Weights of a small mixture-of-experts language model, trained from scratch on English Wikipedia: 1 pick a token, a softmax router.
Below are experts of layer 5 (counted from 0) of a mixture-of-experts language model. Rows are named router (the router's row for the expert), gate (a neuron's input weights, with its number), up (a neuron's input weights, with its number), down (a neuron's output weights, with its number) and show model dimensions 128-191. Each number is 200 + 40 x the weight over its row's rms, rounded and kept within 0 to 999.
Before each expert's rows: a language model's description of what the expert responds to. This comes from a sample of Wikipedia text that the model never trained on.

# expert 0
Description: Sentence and line ends. Line breaks, periods, closing brackets and heading markers, plus auxiliary verbs after the subject, such as was, is, has, had.
router,284,199,153,201,221,173,164,224,193,192,185,226,237,210,161,214,190,216,205,268,185,205,152,188,192,184,210,152,213,147,200,322,178,337,229,146,161,219,196,221,185,223,188,199,173,195,211,177,204,126,192,225,236,180,149,192,230,224,149,173,193,199,212,207
gate0,239,221,162,240,219,247,235,222,139,250,166,141,273,212,151,225,198,150,94,278,238,76,209,161,156,162,222,213,236,158,171,187,275,224,277,221,220,248,184,212,208,238,175,274,210,173,195,210,258,212,148,274,254,171,230,182,180,126,234,257,214,187,172,211
up0,229,168,179,165,170,196,175,244,230,247,227,178,208,200,209,154,197,213,133,165,187,222,174,192,234,251,160,283,261,176,186,177,163,232,178,257,250,162,184,228,208,157,224,188,110,195,131,215,200,229,285,138,150,256,94,239,161,177,281,247,182,167,195,156
down0,237,220,137,242,172,199,244,143,164,168,279,253,197,164,317,222,140,218,180,161,200,229,208,211,196,204,188,171,185,186,179,210,175,146,144,238,207,245,180,199,202,135,203,187,235,204,144,144,135,188,229,198,185,242,244,162,150,177,200,168,204,179,251,234
gate1,152,153,131,239,160,283,207,169,164,167,158,237,179,205,228,186,146,173,209,144,177,237,186,177,159,171,184,249,224,165,154,183,269,152,140,243,177,169,206,177,119,254,170,200,229,221,161,207,266,245,231,164,133,207,218,238,211,159,214,270,269,186,198,234
up1,164,165,141,196,216,166,279,188,219,214,209,183,242,211,238,167,148,191,211,169,282,202,253,229,212,211,195,219,166,246,136,189,319,145,228,206,224,202,220,230,188,220,265,273,165,192,233,220,250,239,188,230,337,246,137,157,227,267,189,94,127,161,202,178
down1,216,167,207,263,211,157,231,183,161,190,255,183,185,181,230,231,213,186,224,190,235,213,248,282,221,171,243,261,189,167,226,231,278,175,246,181,254,223,193,274,168,185,174,253,176,191,256,175,149,124,209,219,257,209,198,260,196,175,207,212,189,220,201,209
gate2,189,208,210,227,163,233,177,196,220,241,172,126,232,148,200,200,228,218,217,203,170,197,209,186,238,181,221,269,152,226,168,174,240,143,153,210,209,205,174,135,233,225,217,280,175,175,238,190,173,196,231,310,116,180,188,126,165,217,169,166,167,202,125,174
up2,275,158,185,150,178,120,165,248,179,210,247,170,214,225,234,213,263,288,175,212,198,190,185,172,231,245,158,219,241,227,206,264,176,253,211,148,214,254,278,186,192,168,163,150,250,201,224,219,271,164,89,218,177,130,223,282,132,200,257,225,241,203,168,209
down2,216,181,153,174,242,177,212,228,176,210,227,245,228,253,161,205,146,267,193,188,159,173,241,185,196,226,208,170,184,181,219,258,198,237,228,151,130,181,221,165,139,145,128,291,208,229,264,134,150,196,212,190,224,269,193,240,231,182,268,222,255,255,228,225
gate3,154,270,245,208,214,237,170,112,217,127,155,166,263,181,264,153,175,182,229,223,218,179,166,276,166,215,201,223,265,231,203,186,161,156,235,197,211,281,257,195,188,259,216,143,91,164,178,142,224,154,208,113,198,136,282,290,217,224,254,257,200,219,189,224
up3,142,199,181,161,199,169,189,224,198,135,204,225,158,157,247,196,176,227,245,233,230,171,261,213,216,249,155,211,148,194,223,188,233,268,200,233,259,184,179,213,189,177,226,142,116,231,229,158,226,163,220,251,169,253,143,157,164,224,172,164,247,258,168,242
down3,186,188,142,95,247,230,254,148,244,177,131,188,196,227,188,180,241,188,239,263,254,179,244,213,224,159,196,287,258,254,182,174,191,190,172,206,232,265,196,168,167,201,249,164,182,178,227,178,204,171,230,158,230,161,189,166,219,159,272,177,190,133,255,260
gate4,144,234,157,234,203,164,198,206,171,194,235,180,179,219,231,195,149,180,256,182,184,197,256,194,192,179,189,272,113,199,202,170,156,213,254,221,153,156,206,98,139,225,230,247,201,206,199,144,152,198,174,187,166,216,138,201,158,210,167,213,193,239,163,269
up4,219,224,166,194,137,209,196,212,149,151,169,188,226,201,230,199,218,205,271,251,206,191,173,166,168,165,255,159,198,221,116,296,178,176,167,206,192,193,190,236,181,146,150,215,231,218,149,125,148,203,245,234,229,225,263,187,174,205,257,161,219,207,212,107
down4,221,186,185,196,175,173,273,266,276,166,155,195,224,279,200,202,173,245,164,174,219,205,236,219,201,152,262,215,208,195,208,244,232,213,159,143,161,187,214,239,230,197,170,213,211,216,134,196,190,179,198,208,202,175,207,154,190,153,193,172,170,206,189,170
gate5,232,143,192,94,188,251,145,261,258,256,176,191,206,128,228,223,201,121,212,197,216,166,231,207,182,206,237,178,198,175,187,208,183,210,119,231,210,185,162,168,187,196,169,259,215,213,200,171,167,195,163,175,175,255,167,141,184,251,170,291,199,143,172,179
up5,174,265,212,198,189,219,218,141,272,284,272,261,118,145,197,203,247,199,128,241,197,181,238,166,134,109,180,166,151,177,155,199,191,181,272,187,172,128,200,217,210,199,245,161,205,151,220,197,211,124,285,145,222,183,258,199,213,147,155,164,175,230,190,240
down5,165,318,188,180,219,231,168,210,251,173,199,248,145,158,264,170,179,96,199,205,196,168,219,194,275,220,164,194,208,220,172,204,195,179,193,229,236,135,207,176,162,197,211,306,188,162,221,169,181,124,204,104,239,180,262,150,166,197,269,238,210,154,108,182
gate6,211,207,179,311,205,225,200,230,109,189,191,179,195,106,192,156,243,197,181,157,157,294,207,191,164,282,77,182,182,210,178,276,219,208,105,259,219,279,235,123,222,172,199,121,222,150,140,185,118,230,215,197,129,248,171,190,130,149,191,181,136,188,220,211
up6,245,248,158,236,248,197,190,177,201,203,216,183,238,165,200,205,153,237,234,227,221,238,216,226,171,182,186,138,167,212,174,189,195,144,179,201,136,288,273,244,192,141,246,244,220,256,170,249,301,197,146,225,258,226,128,217,222,153,157,160,236,277,178,160
down6,210,183,163,217,263,194,295,184,223,247,253,201,190,210,293,202,102,218,253,182,164,150,180,220,135,178,158,189,195,186,158,123,222,278,259,181,208,194,210,202,149,263,190,167,213,163,153,220,105,218,256,164,200,164,203,258,241,237,158,156,230,227,184,161
gate7,258,277,193,182,234,162,260,186,146,142,148,199,195,235,210,183,207,134,263,162,185,201,241,152,169,199,202,125,144,216,244,156,225,252,232,164,228,230,201,172,189,278,166,218,177,252,214,210,204,146,194,257,208,257,134,216,229,222,205,151,207,275,135,237
up7,208,226,247,242,199,195,217,255,187,203,218,164,221,136,191,161,92,213,174,196,175,261,207,205,152,227,185,245,247,191,205,201,176,157,193,193,199,194,224,167,170,187,189,206,146,222,248,179,162,136,225,305,162,193,206,168,237,258,209,190,223,232,176,152
down7,236,149,216,218,243,164,156,243,139,257,166,211,222,179,150,165,112,133,221,208,197,239,219,188,191,251,185,187,249,193,201,207,160,156,177,240,207,240,173,268,183,218,218,225,158,192,176,159,182,177,258,179,114,261,165,179,173,196,268,266,247,182,170,197
gate8,205,230,150,233,260,277,208,215,188,233,141,236,254,156,161,261,184,182,200,249,171,185,271,276,207,145,221,185,182,252,204,197,221,221,156,224,156,167,171,249,188,215,209,255,155,187,139,143,173,204,141,174,258,170,199,227,215,170,219,163,173,198,155,165
up8,219,196,223,153,172,108,229,204,258,167,216,161,144,193,203,147,232,201,192,226,194,188,137,151,162,201,242,201,225,184,177,233,233,199,222,156,284,211,220,153,152,211,166,202,174,179,222,261,255,192,206,255,174,295,206,98,205,182,155,205,189,229,200,227
down8,141,175,191,190,192,229,285,121,242,150,206,135,171,209,222,126,209,229,192,226,214,127,180,127,226,262,179,198,218,200,245,133,206,257,145,231,148,202,185,184,205,270,219,181,193,211,209,219,212,216,222,172,200,141,196,247,201,160,174,226,261,152,235,205
gate9,228,205,179,94,240,182,181,219,194,200,199,108,202,187,161,180,247,173,202,177,261,193,192,242,208,144,183,155,220,101,196,229,231,192,109,153,209,226,235,169,192,250,205,176,194,185,154,145,202,231,165,223,240,171,268,245,185,206,277,172,177,190,205,192
up9,252,229,212,207,225,224,165,244,186,168,220,213,240,211,163,237,255,213,229,206,236,186,238,202,185,231,259,175,224,197,160,258,235,195,145,149,200,225,244,155,202,213,194,257,167,185,236,155,159,288,221,218,245,167,263,239,179,180,225,213,144,243,233,208
down9,197,214,186,199,176,231,175,277,208,218,241,134,123,253,224,240,147,277,274,211,184,239,205,255,240,187,200,164,269,191,236,225,178,218,227,183,211,195,243,225,171,184,174,166,193,195,222,182,200,263,204,202,185,109,231,279,179,163,229,185,235,194,192,210
gate10,198,202,237,224,117,231,194,209,235,186,158,159,213,175,276,173,215,196,194,132,165,166,218,218,201,163,285,224,166,167,227,211,190,245,152,273,143,188,222,221,194,186,239,192,194,200,198,204,178,121,207,283,189,213,215,263,198,214,196,216,149,265,324,245
up10,105,213,247,224,229,220,155,234,252,260,186,158,262,219,175,143,216,192,168,239,132,206,194,175,177,225,269,181,231,147,178,198,245,221,119,206,184,168,215,154,214,274,249,189,144,205,157,197,194,222,184,193,213,238,334,185,328,132,253,252,223,260,242,217
down10,188,256,154,216,164,159,172,141,197,238,198,168,161,222,225,210,234,165,239,222,156,224,220,201,179,205,208,191,209,210,239,173,204,217,182,174,255,204,203,141,226,261,241,174,189,233,195,187,201,197,165,214,178,204,219,109,224,160,201,214,278,255,167,220
gate11,190,112,192,202,194,192,230,189,209,170,260,195,191,93,187,243,189,165,235,193,200,184,148,207,232,130,181,239,175,205,144,306,211,109,288,219,176,186,215,163,206,191,190,195,150,178,208,262,203,224,143,225,227,194,190,281,144,240,183,218,194,231,189,237
up11,227,207,168,189,174,160,211,185,165,205,256,246,205,209,160,153,188,175,223,183,198,239,209,213,256,116,253,189,145,222,186,239,209,222,254,238,177,239,190,224,164,227,163,259,163,140,156,195,196,272,204,165,156,162,235,201,181,231,186,212,220,151,217,230
down11,149,126,207,160,209,163,207,179,195,139,174,238,245,192,215,165,179,215,247,184,180,223,160,177,230,150,225,232,301,159,275,226,193,206,248,156,186,198,265,200,145,187,222,217,184,138,201,186,221,167,268,253,195,153,214,227,183,158,181,203,184,163,185,240
gate12,257,235,219,198,206,149,193,184,219,258,137,204,256,182,206,239,180,132,163,194,192,250,234,208,215,197,191,252,168,191,157,271,218,155,205,220,275,140,231,218,231,291,187,208,123,147,236,163,160,215,152,197,230,198,172,158,242,261,236,224,229,243,242,233
up12,107,189,201,240,224,204,197,263,242,145,236,223,175,145,176,184,192,171,208,231,157,127,262,209,139,199,184,162,242,165,270,196,209,164,242,256,258,170,132,158,262,177,258,226,217,318,172,273,239,153,220,168,235,209,222,245,235,173,238,225,156,174,141,143
down12,172,229,89,155,200,284,149,213,263,256,167,273,197,197,142,123,239,158,225,273,251,151,225,217,194,238,185,134,191,148,244,162,198,192,246,160,178,188,245,233,189,165,208,145,206,270,173,210,246,159,197,270,242,200,185,167,150,161,232,214,187,171,168,155
gate13,238,156,195,235,164,191,206,133,226,190,174,204,126,200,256,189,207,208,193,192,263,172,222,262,216,196,163,209,173,218,126,210,302,177,146,214,222,176,259,146,216,169,165,212,238,192,171,197,230,209,203,225,209,224,230,139,255,233,308,217,248,121,276,178
up13,216,121,196,232,201,220,213,158,206,273,151,158,234,192,222,241,225,139,120,238,208,218,241,229,235,179,197,200,205,147,137,164,240,227,215,170,233,253,254,187,197,148,212,233,215,81,198,182,169,173,206,260,213,228,223,140,214,111,331,235,240,216,159,186
down13,122,70,206,188,203,209,248,210,200,170,216,215,218,199,223,175,206,202,167,230,232,169,171,246,176,205,164,232,196,211,177,187,270,202,127,207,201,266,274,253,248,158,215,222,171,127,259,153,240,227,174,227,267,178,218,172,191,169,262,212,218,213,205,203
gate14,221,227,232,297,216,242,196,213,193,189,157,212,223,246,180,176,162,199,174,116,238,148,208,286,216,161,238,243,293,116,191,222,250,246,184,145,242,141,158,185,182,189,249,186,137,175,116,132,205,240,201,140,216,168,159,267,229,314,228,229,184,196,165,228
up14,233,188,134,182,225,203,142,171,157,241,188,190,200,188,210,193,172,206,182,155,145,202,175,174,203,131,162,139,158,233,217,174,179,242,143,241,261,152,188,241,141,194,222,152,235,194,179,234,224,188,183,150,177,202,151,138,163,146,221,228,196,208,132,198
down14,181,87,183,155,232,165,188,187,122,235,199,240,237,128,230,248,214,221,200,265,148,193,159,167,270,267,227,143,209,142,262,191,188,134,161,166,179,153,265,293,174,207,214,245,235,216,228,206,185,155,225,258,196,166,234,211,205,126,119,224,158,205,272,147
gate15,216,252,203,212,202,215,136,178,215,209,173,170,100,228,192,188,197,229,228,104,210,219,142,188,191,208,119,195,121,219,215,165,147,235,203,246,258,174,168,191,204,190,171,253,166,279,227,173,212,199,188,154,191,157,157,186,105,138,158,272,218,159,210,183
up15,193,231,204,137,170,211,277,220,191,238,146,194,91,174,189,212,170,229,268,253,175,229,267,188,249,103,219,180,217,224,223,215,157,176,100,125,192,148,150,250,205,285,200,244,245,245,199,242,225,153,225,261,224,209,187,156,253,179,224,179,157,194,129,185
down15,240,221,248,242,197,236,168,198,219,264,241,240,154,72,197,128,166,130,215,227,206,205,260,188,237,188,261,223,208,236,170,150,197,175,255,206,217,242,225,163,261,174,189,160,184,248,186,148,153,229,176,163,109,150,251,238,242,210,281,175,139,167,179,150
gate16,181,208,250,232,252,170,226,144,154,235,216,212,177,190,153,201,158,189,177,171,226,192,272,160,239,197,197,202,178,187,110,216,157,190,221,256,142,282,161,223,265,143,253,246,187,180,120,215,206,237,215,196,245,141,274,193,254,147,277,230,194,134,228,199
up16,250,148,125,180,156,143,195,154,149,141,175,216,172,246,223,174,264,248,209,171,184,218,252,252,169,266,144,198,225,169,143,206,279,236,161,231,270,291,171,209,154,242,147,264,214,216,128,162,238,198,175,111,218,237,157,162,156,231,222,157,152,160,156,187
down16,190,171,228,189,243,188,129,260,134,180,232,160,172,205,193,212,221,257,135,155,151,269,224,227,186,224,222,240,178,176,157,267,199,140,163,262,222,230,228,202,175,180,198,191,198,206,218,191,206,154,200,228,233,223,189,208,146,254,164,236,227,255,204,186
gate17,121,200,131,255,215,196,208,200,214,172,181,182,178,214,243,144,234,166,241,157,239,155,159,152,143,248,192,281,159,166,266,233,182,186,194,251,200,157,250,210,210,208,262,118,148,160,192,175,253,210,256,225,220,214,146,122,211,191,271,136,252,284,212,193
up17,225,153,211,245,161,160,230,210,212,227,268,187,182,126,182,249,186,230,144,265,201,197,213,244,190,258,208,248,217,234,259,213,205,109,151,232,153,229,173,186,228,188,261,290,220,232,211,206,160,180,219,185,183,186,264,229,180,226,187,235,157,108,189,205
down17,232,122,177,165,198,226,227,199,228,140,179,226,222,176,221,204,180,244,143,152,198,153,213,177,198,179,123,181,211,212,277,206,214,187,231,190,219,198,161,276,222,179,239,253,217,194,214,211,241,203,189,301,92,209,262,308,185,110,235,248,163,206,217,230
gate18,233,201,212,190,162,143,185,242,220,179,171,190,189,211,216,251,165,201,177,171,225,174,243,261,250,189,237,124,228,172,218,264,188,225,168,168,233,179,248,175,178,211,175,198,275,202,209,194,207,118,219,323,173,245,210,170,186,146,169,287,229,205,158,224
up18,270,230,225,252,214,183,229,202,156,227,231,168,212,143,169,161,233,216,230,258,130,258,191,241,186,156,145,168,164,167,180,207,262,172,254,155,195,191,221,273,220,269,155,182,157,156,247,166,185,167,234,199,249,198,166,216,153,224,136,174,186,206,168,202
down18,237,173,157,257,274,146,266,196,189,172,225,205,181,218,231,201,209,211,178,206,232,240,227,195,78,157,230,158,188,155,180,170,263,121,209,225,209,189,237,196,163,203,151,264,222,173,270,232,147,206,225,102,243,233,213,201,217,172,230,256,166,254,75,219
gate19,174,306,232,247,209,185,262,299,121,182,201,189,290,244,237,217,254,171,287,226,216,223,153,153,235,238,169,202,201,252,161,233,182,205,221,205,267,158,210,269,286,251,145,194,210,223,184,203,194,239,175,111,236,180,167,186,205,216,184,207,131,141,214,207
up19,174,184,238,259,284,224,233,278,181,176,303,236,202,204,233,253,161,164,278,190,144,181,236,210,198,175,239,214,169,249,210,212,217,177,224,205,183,193,163,132,186,159,169,169,237,255,197,155,133,297,142,88,231,169,190,171,136,158,134,222,125,163,151,191
down19,194,188,279,126,230,226,238,223,239,238,150,258,187,198,264,233,245,283,191,201,299,166,165,245,133,212,164,236,202,194,158,244,243,166,250,236,207,198,209,229,136,253,233,163,155,221,212,260,272,165,139,142,190,188,161,172,200,144,200,209,213,206,206,228
gate20,121,293,172,242,251,171,236,183,135,148,258,242,193,231,147,224,137,217,223,190,226,246,238,184,202,239,275,190,217,178,186,179,245,208,189,259,193,265,215,240,257,249,157,184,201,233,187,280,245,227,179,130,140,190,203,208,205,184,312,221,218,210,186,288
up20,238,188,226,220,210,214,197,149,206,229,216,189,169,179,172,135,152,223,166,212,251,226,219,166,149,154,241,152,218,212,276,317,212,185,231,176,166,170,183,194,218,111,166,257,167,187,226,136,159,253,160,222,264,240,197,188,183,240,186,121,196,187,250,172
down20,159,185,202,124,234,233,143,84,221,326,218,311,129,155,237,201,147,265,188,214,159,145,153,223,209,170,233,230,242,258,253,198,170,194,236,188,127,275,193,192,194,278,231,229,206,158,215,173,186,236,229,269,285,183,108,230,264,221,210,191,231,210,184,237
gate21,220,141,210,258,188,180,109,150,104,258,211,262,97,170,242,152,178,223,205,242,162,184,244,193,269,224,196,141,192,237,110,201,209,183,165,236,224,197,152,201,166,222,209,208,182,173,217,201,221,145,181,139,160,124,262,196,174,188,239,245,163,219,258,123
up21,179,149,230,230,201,185,146,137,147,239,198,165,162,193,258,202,123,163,177,203,171,130,279,137,295,240,217,161,172,272,111,205,207,133,217,234,288,197,181,203,234,208,272,195,160,221,223,221,175,188,149,159,222,229,222,184,217,322,288,208,179,219,226,130
down21,159,195,235,242,215,187,223,127,158,206,233,225,100,138,211,149,210,143,215,182,181,153,208,209,198,240,169,131,149,222,38,155,174,180,209,226,138,166,164,183,210,144,204,172,182,179,291,212,199,117,230,192,209,249,232,236,166,203,228,231,205,173,251,184
gate22,154,248,188,230,276,227,199,279,180,229,200,185,182,163,148,114,246,242,101,182,235,198,239,245,307,148,168,126,203,210,164,206,265,201,248,218,191,245,193,177,165,154,182,228,195,184,174,172,221,236,183,188,220,243,187,156,141,176,131,109,146,219,214,176
up22,251,160,189,169,162,210,204,139,164,154,146,157,219,282,195,268,194,162,316,235,206,202,178,147,99,252,194,315,223,201,210,138,134,230,135,208,182,212,215,189,298,238,197,154,158,187,204,258,196,211,221,226,152,169,191,199,250,216,233,312,262,165,157,236
down22,211,237,218,205,181,238,81,184,210,212,195,183,119,173,207,215,250,213,260,209,194,244,230,123,186,220,196,224,159,128,153,224,237,246,212,181,217,178,298,217,238,189,167,194,221,170,165,259,168,186,160,141,143,200,222,176,155,172,277,248,147,147,234,242
gate23,203,180,142,222,157,143,207,200,173,173,234,203,244,187,151,161,189,225,247,247,211,217,242,251,189,196,129,155,125,268,181,249,152,176,221,134,163,222,232,211,175,228,253,268,191,212,189,168,277,277,161,248,202,212,151,201,283,78,150,177,280,130,212,151
up23,176,192,245,203,204,183,203,243,191,158,182,168,204,256,210,117,248,235,179,221,149,283,211,190,233,221,234,211,175,196,233,193,195,210,141,156,246,226,225,212,201,235,216,216,142,228,278,200,230,238,173,246,232,132,200,179,206,147,200,234,205,184,218,163
down23,249,198,263,172,191,205,209,211,204,247,213,240,225,240,256,155,163,197,273,239,191,230,216,143,194,202,244,179,173,238,192,194,166,173,159,200,274,240,249,187,165,202,164,201,152,207,202,213,269,308,174,154,214,187,247,168,189,144,137,199,166,138,194,173
gate24,189,247,250,219,245,201,241,214,187,217,184,187,243,180,255,181,190,186,244,151,208,216,188,188,184,142,197,165,227,220,173,302,259,252,183,211,168,203,254,207,217,227,219,146,127,208,258,212,216,190,202,171,83,215,224,236,277,134,214,228,204,247,145,169
up24,196,144,243,235,177,181,192,258,177,265,225,203,225,209,213,172,208,249,296,160,169,188,154,252,146,175,176,215,193,179,178,142,243,245,223,195,226,231,189,186,219,173,213,161,181,177,192,225,198,160,225,148,208,219,275,220,198,215,157,254,231,176,181,194
down24,129,235,235,254,190,215,161,242,178,256,170,211,155,206,153,95,230,234,195,150,208,209,199,257,133,182,249,191,190,190,158,166,218,154,194,156,198,206,254,223,232,235,245,192,192,189,189,223,166,298,201,176,271,226,254,238,212,191,212,196,180,168,246,209
gate25,156,192,197,200,142,138,258,180,176,170,219,149,189,217,230,118,203,249,276,215,183,204,171,214,216,223,119,209,174,279,192,175,201,166,160,113,226,183,139,212,227,164,196,115,230,256,287,167,169,283,185,160,174,305,203,204,198,177,225,225,216,221,208,215
up25,262,124,159,230,150,160,244,293,230,277,186,163,179,189,219,183,194,163,218,207,175,197,230,215,187,156,248,222,220,148,217,246,190,242,162,236,176,209,164,228,213,249,197,142,180,144,192,209,178,129,152,183,123,229,176,187,208,252,201,180,231,193,222,214
down25,231,236,248,207,274,175,141,147,209,134,164,217,248,188,222,171,223,201,261,217,218,184,138,206,166,206,269,194,222,224,197,199,208,253,235,222,241,181,209,258,149,177,201,263,233,189,284,181,235,149,207,187,195,94,181,163,172,240,201,169,199,163,200,216
gate26,191,248,217,224,220,216,183,297,194,132,114,237,234,191,198,208,221,173,180,201,167,245,200,144,190,246,146,232,209,139,138,219,318,190,119,261,186,224,243,206,249,130,168,253,223,199,138,165,190,273,146,203,185,200,179,239,198,193,147,202,227,255,127,189
up26,292,180,251,177,183,162,203,228,164,211,244,193,206,134,216,183,257,163,195,256,223,123,233,228,229,203,188,257,177,243,187,245,185,167,181,197,210,148,261,251,281,205,212,189,309,226,202,218,227,133,130,182,203,243,206,191,199,268,237,144,205,94,187,243
down26,258,268,145,215,200,265,199,170,196,223,228,193,227,185,263,224,282,144,222,249,272,182,240,206,220,213,205,126,270,209,266,212,211,194,222,183,220,248,221,238,277,197,234,194,228,285,209,243,204,143,214,228,131,205,155,182,210,184,204,164,279,208,147,245
gate27,191,182,229,200,197,223,229,223,143,194,139,236,231,212,201,221,194,254,137,159,246,223,216,209,159,224,211,179,170,163,165,146,149,210,156,196,156,251,195,108,147,239,276,171,209,172,203,215,159,209,236,235,136,165,202,221,171,166,242,156,219,202,240,216
up27,226,202,256,172,161,262,135,193,184,204,163,192,200,141,226,202,213,227,210,216,216,257,221,216,114,189,162,178,185,255,205,199,149,137,76,174,156,219,215,173,185,186,248,192,189,238,236,184,132,254,223,124,205,262,204,193,210,156,197,115,243,149,197,255
down27,147,243,172,205,220,225,202,199,116,203,242,201,216,145,270,233,197,158,175,164,226,136,215,128,229,203,174,220,174,255,234,305,214,249,170,199,200,238,172,189,173,174,199,194,219,256,157,185,135,250,244,189,173,207,220,185,181,193,176,188,275,235,179,193
gate28,195,163,241,229,196,192,234,262,246,302,245,211,184,211,197,257,217,217,224,241,201,151,198,240,198,192,149,209,227,272,188,224,194,199,232,128,268,223,222,200,196,143,190,202,194,205,173,181,181,143,162,189,214,215,223,156,276,155,247,213,190,193,156,122
up28,233,176,221,217,151,239,197,145,270,332,187,180,170,173,166,86,252,283,326,254,166,213,230,199,161,184,240,214,201,217,162,204,185,183,176,222,199,203,202,229,125,239,136,230,121,203,152,222,190,206,166,165,165,174,220,150,298,251,242,172,152,247,247,158
down28,251,122,263,267,245,209,219,199,213,276,255,190,205,145,265,177,182,249,254,180,98,253,270,172,277,232,246,216,166,310,182,151,216,197,169,107,229,166,230,166,114,282,94,214,159,163,134,197,263,230,174,269,143,223,142,204,263,218,151,228,217,262,210,166
gate29,250,188,242,248,217,152,218,219,194,217,198,170,203,195,250,198,218,196,190,293,173,144,175,207,211,183,166,212,214,152,146,118,128,178,231,172,214,211,275,124,162,196,163,190,215,218,214,176,155,159,181,198,245,237,215,214,194,208,125,177,206,203,208,236
up29,214,149,187,214,226,181,201,158,232,218,194,185,295,207,204,252,198,192,212,162,160,137,127,231,226,229,164,200,205,125,215,153,162,239,291,177,196,273,235,163,188,215,190,196,279,171,244,270,111,183,207,133,202,221,208,199,145,220,161,152,157,170,253,218
down29,162,207,146,188,158,245,209,213,186,209,156,253,243,150,191,284,185,176,175,199,200,205,91,219,232,185,222,207,151,231,249,214,249,205,228,242,225,204,209,176,184,158,218,219,251,152,155,132,150,234,218,189,147,285,171,263,262,169,166,175,265,142,197,152
gate30,240,271,235,149,171,260,154,166,195,203,100,198,274,177,179,200,284,217,180,215,198,237,238,226,198,170,203,226,199,229,209,149,222,246,172,209,190,221,186,163,140,170,185,182,203,179,173,226,168,193,229,228,187,207,163,259,220,159,200,212,199,272,241,168
up30,216,146,199,182,217,139,227,187,207,198,195,174,215,192,127,181,157,199,200,152,221,171,205,159,213,201,220,184,226,169,218,194,230,213,240,195,212,155,249,221,197,236,249,166,241,154,135,149,235,166,172,130,200,189,239,131,242,256,227,216,194,172,245,198
down30,194,196,215,211,72,157,241,197,116,190,123,228,137,161,230,196,219,248,172,206,204,195,158,231,269,198,237,268,241,258,164,218,237,242,214,146,249,150,231,251,258,257,184,173,251,252,251,202,229,193,207,219,253,210,271,212,179,194,173,188,184,176,169,222
gate31,191,270,237,221,123,170,222,168,52,194,179,292,203,152,235,173,193,168,131,236,153,172,186,121,206,135,156,182,234,177,271,149,231,195,242,171,170,164,212,187,218,200,164,219,259,210,245,179,194,225,210,197,118,254,170,189,163,143,236,222,230,155,249,228
up31,231,163,209,193,258,200,174,203,345,217,245,131,166,210,228,220,191,237,231,179,257,214,172,288,243,274,130,221,177,231,114,286,192,231,220,198,216,194,179,213,163,270,274,193,143,246,166,171,203,194,173,214,270,148,191,183,242,261,158,226,200,215,186,173
down31,258,167,224,230,261,213,187,206,337,162,200,124,168,253,201,116,189,115,205,126,224,240,212,265,230,237,201,230,195,268,248,229,194,205,212,210,230,260,202,200,159,238,261,180,173,193,184,221,232,144,231,231,215,219,234,187,221,201,185,162,188,193,186,192
gate32,188,188,205,247,162,183,231,260,239,233,223,189,225,176,247,177,215,217,260,131,237,183,145,206,246,225,194,204,225,162,204,232,188,219,176,190,162,217,180,219,181,247,241,182,154,250,257,294,182,258,200,285,171,202,171,248,253,210,205,165,243,153,185,230
up32,207,223,172,243,258,209,142,164,168,195,159,224,262,222,225,173,195,191,220,211,211,192,228,183,237,169,228,166,218,183,212,112,158,159,205,209,104,277,148,201,156,283,237,200,139,140,242,209,191,240,224,238,170,235,177,236,249,193,170,115,197,117,255,283
down32,275,195,203,209,145,260,208,257,215,197,221,307,210,164,208,135,181,217,208,203,175,208,227,184,189,247,205,200,254,226,185,219,227,129,184,112,136,220,174,212,168,229,206,202,222,249,207,219,259,239,218,182,229,255,172,242,216,207,146,139,261,262,124,158
gate33,193,211,180,249,225,240,134,231,156,163,226,219,192,183,204,140,199,253,169,243,190,197,102,255,179,159,218,168,216,224,254,116,187,243,265,219,187,231,194,197,226,132,187,167,205,185,225,219,218,263,160,138,238,111,144,200,231,222,232,172,266,262,148,162
up33,229,242,188,250,206,204,193,98,217,205,209,193,237,167,215,199,200,252,158,220,140,142,206,243,158,154,213,123,210,92,222,178,220,243,259,196,204,224,266,195,240,230,211,178,191,205,191,202,203,239,265,181,284,174,150,217,213,222,182,135,175,238,232,177
down33,176,246,191,160,188,235,103,188,174,231,219,200,130,179,182,214,172,185,199,186,126,148,172,173,196,156,180,220,186,168,198,208,174,241,208,190,133,177,232,196,200,292,192,202,83,213,225,279,257,230,172,232,201,162,173,196,202,232,254,185,241,167,210,205
gate34,198,188,227,124,199,125,267,206,261,157,128,116,185,307,185,248,228,160,232,178,237,288,225,210,236,247,214,207,212,235,217,132,194,201,138,229,180,230,191,239,175,187,166,185,233,207,200,164,198,223,218,255,153,134,233,192,172,178,225,303,153,169,236,212
up34,183,196,189,175,199,183,277,259,245,167,173,152,189,260,181,229,251,274,238,259,223,272,197,162,208,231,142,127,221,152,272,161,145,214,184,230,166,161,210,172,191,234,133,164,217,122,227,160,136,211,216,173,194,233,255,208,183,177,166,254,234,177,214,181
down34,206,156,232,206,240,247,173,208,279,186,211,153,171,262,185,272,245,193,212,177,215,209,227,214,211,199,176,108,128,186,220,189,184,171,189,175,201,268,149,249,253,192,211,294,222,175,217,249,195,157,227,186,201,210,257,213,172,190,174,284,274,164,210,235
gate35,149,162,122,266,266,189,121,254,210,232,220,186,162,176,193,128,214,135,163,151,251,210,228,173,219,162,173,172,259,185,207,210,214,122,196,291,254,162,190,227,164,127,142,249,178,186,176,269,222,187,215,185,251,157,214,220,219,142,190,176,209,188,239,204
up35,172,238,241,133,235,233,205,176,249,197,222,261,223,135,251,193,218,201,241,243,159,143,187,200,226,251,165,227,158,255,149,237,234,207,156,235,232,213,172,196,200,176,144,170,204,249,180,260,162,88,130,150,253,186,194,173,225,208,237,185,230,213,211,146
down35,199,188,186,171,134,210,141,289,169,122,200,323,204,229,220,210,270,208,163,211,272,229,226,280,193,246,140,107,172,153,138,194,171,175,148,220,196,207,195,186,149,154,249,158,154,201,262,197,194,249,228,254,195,145,125,243,224,204,239,170,173,175,182,245